Weights of a small mixture-of-experts language model, trained from scratch on English Wikipedia: 8 layers.
Below are experts of layer 5 (counted from 0) of a mixture-of-experts language model. Rows are named router (the router's row for the expert), up (a neuron's input weights, with its number), down (a neuron's output weights, with its number) and show model dimensions 64-127. Each number is 500 + 40 x the weight over its row's rms, rounded and kept within 0 to 999. Numbers have three digits each.
Before each expert's rows: "comes before" lists some tokens at least twice as common just after its tokens as in all text. This comes from a sample of Wikipedia text that the model never trained on. Tokens count by the router's weight.

# expert 80
comes before: "of ", "and ", "is ", "in ", "was ", "for "
router:479449525506468522516493557481541577504568466499546478494490562527483446477426486530527427555480430563559576431464501543468503494558525544481440459475552534524505469484533476487515527466478493
up0:490436528522449488490575496439513467516485453531535556507496525541496487473536516541527451544507486578506552486436507478447531538518493545481512445592490448535496503505534481507563499451531465
down0:500487466489450490486501577509530530524505447519514515493521502459445520516473506472467547451489439525461444551466472516566491444498517457543529455476512444462402401549452486557517529481483458
up1:499564431493523486469542482462512610504558511454457531511491534604419471511492510529545435519494496451548533567434562427500484521496543515464436456549494466547512512529513460447505502460438539
down1:541498544541549529586476500509459415492405495464491532547554460471387561534518502465472504515451517504548548481493575507502488517463491477480551532486509528435452463455517531479474432553538535
up2:428475536476480547495450494479494423534438504510479487462515557550494487479489473542476547509440513517517506478481452485431490517530518622559542521481538497523546527437507496492466555515494553
down2:487469484504535454512513553468532514457502473502500538476481561418508464453532445537466514463450522494456554528447408436533457433517513520578535502494575523465566434571497441482475559454517531
up3:487494403501461539505484408506446459494513568479515492489577549496483522448493477522496475549529536443513511492589516505519498524495532521534490515511472470538564502547483430560564525553452477
down3:454479526545475478478542529479562586554475509446510473483411528501469476493519504486450436535435498465484470526494521445567454467532465513517477425428541487505474462535518519535496527457402548
up4:519466598524460494491567495442487565543496467514519466540480527528602413518508456487448455507552562513560456496478439514472482483499483524532430460488506531525476482480446477492516513491515476
down4:516509488472496515500496497530478536488453508539456488511544507420493524515497490472543435482492489518490444477556528567474439596537488533455575479595474489452509506553500444496473498541435463
up5:485467405493567429521554593496512516536492508473496575487532549487485440462499501540526487490527511528511556507400521530445462462542562536548438585525487476516472589545482502477483455515452513
down5:561480478519573535511499525519487503451555489536482529515532554446532516506523538531491510543484559482523531520536530413481566543520546374455485525518529490494476584522494490504503463507519533
up6:424439459567524505538485525501525507492563505542491505502517506558452505502524495452505504497532505494560502555529423505471479490566502561479548489579554548544560451464474520526525473485498572
down6:523546488456510510565553464508436522457481493445450444499525519481525559498476440500396544493482528573473491512445468495491516429488567499451554504424462506529445512441500529541470531513449430
up7:509529532514421525505527554545537541534479537549574484490484517547531475527500416506550434519538537506526472542478504528530525495488394493433452436511494472453483495471496511611446503476492499
down7:488497472443558551496540557458455472470436518469433496400579425481420509499527516471481502465546465415515516556467543540503567540507523513468517465461473507512508520516478481429531492514475366
up8:542467510510534513488534470477525408501494547493540445490404487541527494477496481426487580488548477506534581504568496476435483511537464504454463477512617575540471472505434578531542556517504581
down8:487446501504441511565471540518548542491516518490485516554451515535485482535439507567438542497484551421451492589480500541561426511456548476476479511470447492459458568478563499505526492489457483
up9:444512501425538424533540491399515444507503460466449570460565498467534455479507463502519538587508508512519558496546478460438523484546488480485520463514540508541462528504497505462496539450413464
down9:482444539495415497509442509550424540537556509465539461500500521525451495580509494502457495554497426537581482581503482446538441537526507504462553485474522406446482465486571461474452522492542525
up10:475508513496460548465486501543490582477467424546494465432489560473507475518509464489550500514411493554503537515399493492560510474522600534475504495483517487530523485501498500523534561487545499
down10:528430466536476559445535489551396537541479465488517437578498549489533443530509390522492506518416571439489483545536567511466516521428432458496450486462524526549527493501518489473489523514461526
up11:449459510548508550418510481438509524524484479522461435449521492484488574465515488514531492545526463496440503511569455509530463457610559565426485453528531513506524474487485464492517506519448481
down11:502487497495468567475521513484500537567485484470523540510558450389523549552519526498496470447505564478473485624519486503461500491480468517492546447442480474517483487595452429571472581551512513
up12:525559476486524492447460600497433468499486474509485507454515495507545485526503535423473441468491506536586544525502515533512553496402524440501451506548572527562566606478435533516425512484527513
down12:503435421413399439551446516430593541494463473454517527537504408411507484413473539506534433528496516511437555496515492602463504477581493512483500461469491501492496499544495523528577481538548483
up13:488543416482483502421521471482490476523479505536465459556488513530461504501500468571463472457535547518467536530491525497481467521510507510478537549513528506518482417467551465443563561477511482
down13:569467446484535550449526472526473511466512496476510511512450467458485575505507496484531499479515449482435463489426508559492435439521519533571423424512494496503533481534467427491523540457491601
up14:528489519505486543523585512526490579457444478525539469493546517460499447467479532504554485461496468469574540529470448533574549483563472612507514507517475483523468466442422551488448554521445562
down14:586505448502486474501524533537493469485521552448478420514474455462541556584447537470556456487495569434530438528518515531479517563487500458501427471488470492508428503472477522556484456532544569
up15:535526491465456546542508483521503506482561454475552552480468489570412515493500492448566445510485473538559526451424542466538524491571509515484474475459489495486447521565500567536530537477504527
down15:502525519496549479458545467432540402478493485562437405523509469505525472452470491525495549423496514535550516527501543476479482513557514451527608447505457525537471459529504441544549433549477523

# expert 38
comes before: "of ", "(", "and ", "by", "in ", "& "
router:479479560560504503480496528468492551460520452506468517542437610456482502496506459510527457554521433532573538460457498501529512451524501537480414466498539476516495463539478452461481519447456519
up35:444513530612524420512475461479539521493502485508580585491425455500516519467497447495468477557491564480532469492474460475477570562509502527472480476584508531513476514535543461511488499475408473
down35:514533431476480511497525453375505497447575571453556505529495472477514493555505450467512511514594490489494403536625507517502511503498501493506535496582511558450506520517473491492485471568463421
up36:482542426438526499479448526507484542507492438472511530520504520434455483461470502524453536561471463474483428508439546475448535550548507500504362455499471520489531472440473517514521506514527468
down36:529484479456468457434565480479472470458536535502508466559527600528540483458530481472504521438477522502475542484540561580483467450522492438504521509463503540568506528426517523448494451523465456
up37:528530502539531512488514453524482487531484459488510569558565449510521551489494534521579495466548480475517474455483574485534551432476447518505452514475506490491491565497553473454590440519437481
down37:423453476496458476466433480455544457508527467554479490492507513457462548485491487543492494540453463525545527497503543558529412545450451504531555459515438501484517474581539503489535558460491493
up38:480546430576455494491519524506561594491498484471482548471581497451486528448483466595518484505548467434488529568511453426538549403498527515500490526529486516507450501442558504471476480481456520
down38:489523495507478497484536527480488541444464582457490540496423516496526572452460430521509532480538489574512401515517512468503522488535520470574494481554503546440499574462532456483500520471452489
up39:517509436532450567451438466514560494481474451612461439496482492491494458503535567485550472562535486499478559505516498489583504475507526541465522519540443456563540474460469535464502495568510541
down39:481457575518496533534551528397464463615484564494430572511477463527517510510464516452506470480500553588534427495530504535435483521519529539540520522530464499521495425453489546524423519529470498
up40:551438453512548499449538466482439496474496452497526509530496441540474420520470496548558597472491479537526522474454467534428561479482544453483509458562466518535532478430516482520529491553506518
down40:475470513567530431537411529532512536459471543477534535489490495479466512442413523489526518486488441570506527495561475491501495443434531460410477535423553474519563428566484514485508513515501485
up41:460569547610459579446505507539469519470531488459522585554507468529567472507463523474563545551421483446518501602442483508501492474551509574478557520518489510503529432549429469534553540553512469
down41:546519507517585471500493507516477501499460451507505491512510514397508464459462515489530478497599494502490420503474473479519435560517492481545543543530518493526530496507504438520549467510479551
up42:456508451512546533469470455424546498520536497522490533553538507491475471493505444512481415519473462491456482525511481386514528567470556533489528546584470533491511497554599536506464549533534472
down42:527552504463528418449531486559500485544467494542493534428475492602482483445491448461517461488497486517494568452485464493521555507477537594501541531510472534485461491537462547534517467506455538
up43:489498453528505531526523447475486532488520540502489523551524550470496546416548501566517514466500456506510503590371532527518489495450488508500416505474453537488476533426445496424509503452480517
down43:497501494471472445556524476497501476434487492504557534571511533513532455456454494498462436528512511469510463446548511482452524491566501534550442515476543527520495481530460538425436547524416484
up44:544491528511480522432543455499508530516495507518518551436520525482505458480550503467488417521546439519581437488419558535433455532459459550510552440440494445500478583531480512597503484500472541
down44:552476535463471461497546524492417507495487546464422452473533557522447503491485428602505468497510523504484483534453489593503522547546560614540531489449554479527505468537489476525478486588471547
up45:523517492577458459544513499529549514566547387462468559511509514496457470475523520484561579551561504505500461527422502500506514445578465547505514462515521456493497578463480470506542536547469444
down45:479573562415504497514500477488480482537530507510520500582532499501484520468517548462549492483522561514554493579560481473466465517416507539435577532545567520546486492446466505436522498519502442
up46:514552481522496532518530476530402504499481501508483530468560467519495492480502475457476577530467482493578476518583461556513554498509529504519541475503398484514577593461454551453524473448442487
down46:471512439500530552486547452467522448547498467477516550392465597480588449478525489497518538453510500446497513417467515539605541508465529530512531471512540491464470511535469475505475466523458490
up47:456495535539445485495515443537471502528524472554452560476514518453502592413423479473544389483488476475502490504482499493507483475551527544492459513440531539505493557500461473399491488519479522
down47:444518509516395468528486499472491586522492554494467446401506472487505488576521471522473505451442540519568500557512518535495546498512510518524410533474502528507524502489555522389469435501467509
up48:525463517447415539471474514464507555528497480511529524466556537499518478484445503427506524401649569555512517489511460536517465554529520421486525446586502520489445493484392480487524470599483458
down48:429445499537430518529544505554543509567472518407443543428538525424470446390519528461492542468522500526530512443543475456564447472492555509468520524452477496522519502512431502538531572543556478
up49:547516464512517521546534498566486508521526463566456542438496575508441513452503527528505454511507422426461488533426548552539470521465523439507437513510477502548496584521490490452507483498533508
down49:481442593479557511475555560580480493484500479436490474554505489500585485570492494527524478562509485501514491559515551490512601508498473509539494564530501531527602521500545530537414470489561477
up50:575492504488456554530531561444463544516444451480476501499487493510523524485525376436488509503498522494559553483487510523568487431547555559533405433462473513459410531507537482474469510442489489
down50:481587486518502509483564495465483467471491583543529544499529507486523449572525520502521562498476554485476492554528554506541510487431469456465628525531554506539517533488532543458501471500505475

# expert 49
comes before: "| ", "(", "and ", "|", "County", "District"
router:496468499554523535497452566505501564480518442500555498541451579512455505413519471506536519515549499575547553429469463527505474468530496488496454486483512521494531398493494461438496542452493557
up3:545526521449502549474518527481515472497444500514526553522513460594506523528559553547467517498508503495477459449433473521460474478522502494548541481469504540525478559470567507481515642525535539
down3:462408499533484521497476516512546515450553448579514543505521527487483484526481498522530457576485443509503569591465437528517514582404494476533461463504469524501462524500466519538482493480426401
up4:493524584483509503482475556588540536465461501505521445475548493507470517456510421574481553507505525470557529530549463449511451476491487455512461489510455459529480450530572501557426570499438558
down4:527477489518548506489534440506531507472531461509502535474551598517552517570550538508477463542477498527507506514396480518535485462569547537499545491461532458473543495542491529494560468572510498
up5:431452489529537493468429476540477556500500516609563453534492539459506464450473500494475499471504559497545465504436473458547481441579458504489473480500518463475490390521453516414501496453458553
down5:555444501460419542515488544479498527440451495425464455463460510500459475494461524540534466447602509532424576491499411561479433576502527470502568527533448530586422553461573504450495500523510435
up6:452516459468522447521470604468559525516410498475488556573506462510439481556495493497570520499570514485505497523552501468593552486534462485489448451512513414477495483486513520469524563498497530
down6:489446462528512490455545459483500494489509605536459485538475483470589495459486501536500507498511466441462456566490452493466526485483532460510456449578475629542475500519430483547503513497470422
up7:486468457448545514517449445475524463473472455564472481557445610469495468489523477524493518521464463467480531572413490463444462531550486486516446493495485451507523503485569417484539477424564532
down7:499484481521538538468500509442516546535478479443471561452442462512449453562434481516546633481503531511473533480541493457498495457469509504530574560478512560449556490487482562498429549537483491
up8:458525494480515589514430525580552498507575506528457467563603541550494480421535442519524561427447504520506519480467523476569435527514495476482438501551504588510552508493481538486531564481555436
down8:484485520445540455586471517504498505522491532494442481476504463534425495492402512560504540473550468492512550482574460510519424502440482393484492539506472580547477495496480495442496596524497447
up9:505478586563574385486538409470497538525491494537528512540483497546518512488509527487493471547571580421452471561575450551431468504547482523492478490437513548438464453472531474522436457494470525
down9:540415448441556476460543532490510400474425523519540460479556505472438445474470405550489539568498490541502527511513501558529448508522505466479541530524497497550524591548460464518492495479513528
up10:555474527519495441479481527437493523472465459483507489472457520500545502509490446531463502563477539529452496498488564467469426533509600419544520546493538495472514474492483451483478542517436552
down10:413557474495488503577531395500514564475471506576490462502517432472513492492528475524498486431546484483497442478516471543558583552442518508502466490510476518539457450514515524511531474527528474
up11:492467532457601563464518535508518487484482532505435550534508502519491572492448443469493448522514469534591471497478518487447535547532528533508597478529513514514459521487518467473561522481478477
down11:490476520514466511501553478501412516474525518571465486477507529489561540528490456506542530562462598463548502514560486401551548526556475447540440474478577526502481513483491440541526531477471478
up12:495532551488519487482460442501488536439560481522621443477491513509455503543480475542509458470467526460521512486456475461554453517458524448521444524460507564503466444507588436484516540460501460
down12:356466510511449534454495525453520510538460526562439515467455512488488515477464490552525537523551463446480493506493518502522532521520397514448458533544482478539502517533470518448467464409513550
up13:478552549503502477474517457480514499536513545522512478495490526495459434489485536594567449504475468518492451491469506502483439511493524532480482495466509497544463529464434542509483500489487523
down13:498437458542548485487528554514512447504475460505460493560425499437517507440515440504548553482452541464531464478514545498499503499506523436496489522479528496500489475490507523481409523491633489
up14:531515478493531448516473449458479543439506519535453522493569452475482471481511481493490517489566448505469516488485584460504511470507457440537543504502561474497581423464456508432553495475467562
down14:442490571500450543469456449495505569574523518580527529514466450592546444519543504531534505475487571519495484519503467477500528527504495553420453476513458552531453518511507498448446507453502484
up15:516543487587465524569446455442515488487464487568517563520419519531519540519433425500558562530461522489532469405522463488535502562478506494437467538499532513544521466490428512513495514567453534
down15:500454539516490538545478468556515479451446492506453516436494522452581532555586478505520462531567476516491597548531499520469465443471488508604413464563478454419522490555483562504476434500478507
up16:497463473584553529504504540449479482540538477506475510477462546478484518436515484459542525530467484543517505528387491495474506516599505497420407549485431520440454499524521483467530482526425478
down16:531466533447543521528464481481475562453521506463458552521552510553508549553531456448502453497478472546480439475543573507526542453558482477499482510437455543487504480545497460530534463540506471
up17:426480516515510583517534476446510444520483506486551569517448505528446479451499430475571567509531510499507482545498497551541543473522508522520536446456533525525547509499481527491421518496488486
down17:575502508501503436550459558477474482533501485453507571488565464553456542473468530476502473516538480480543451495466480384522543550486526492487516483436464433442458519483597443506528554462451556
up18:469521512519519528436511459587541452557468469493525531585449500524488512408522518504512545497529437536492456457483495507501465468540521556437496514525484475493474420602530452458486530438471471
down18:534539487475548470546476541542560495505509537474508491514485508497439496490419499419541554547614526459572525563500473563559497537500509459481539473498489487558397442510490542482561455487522493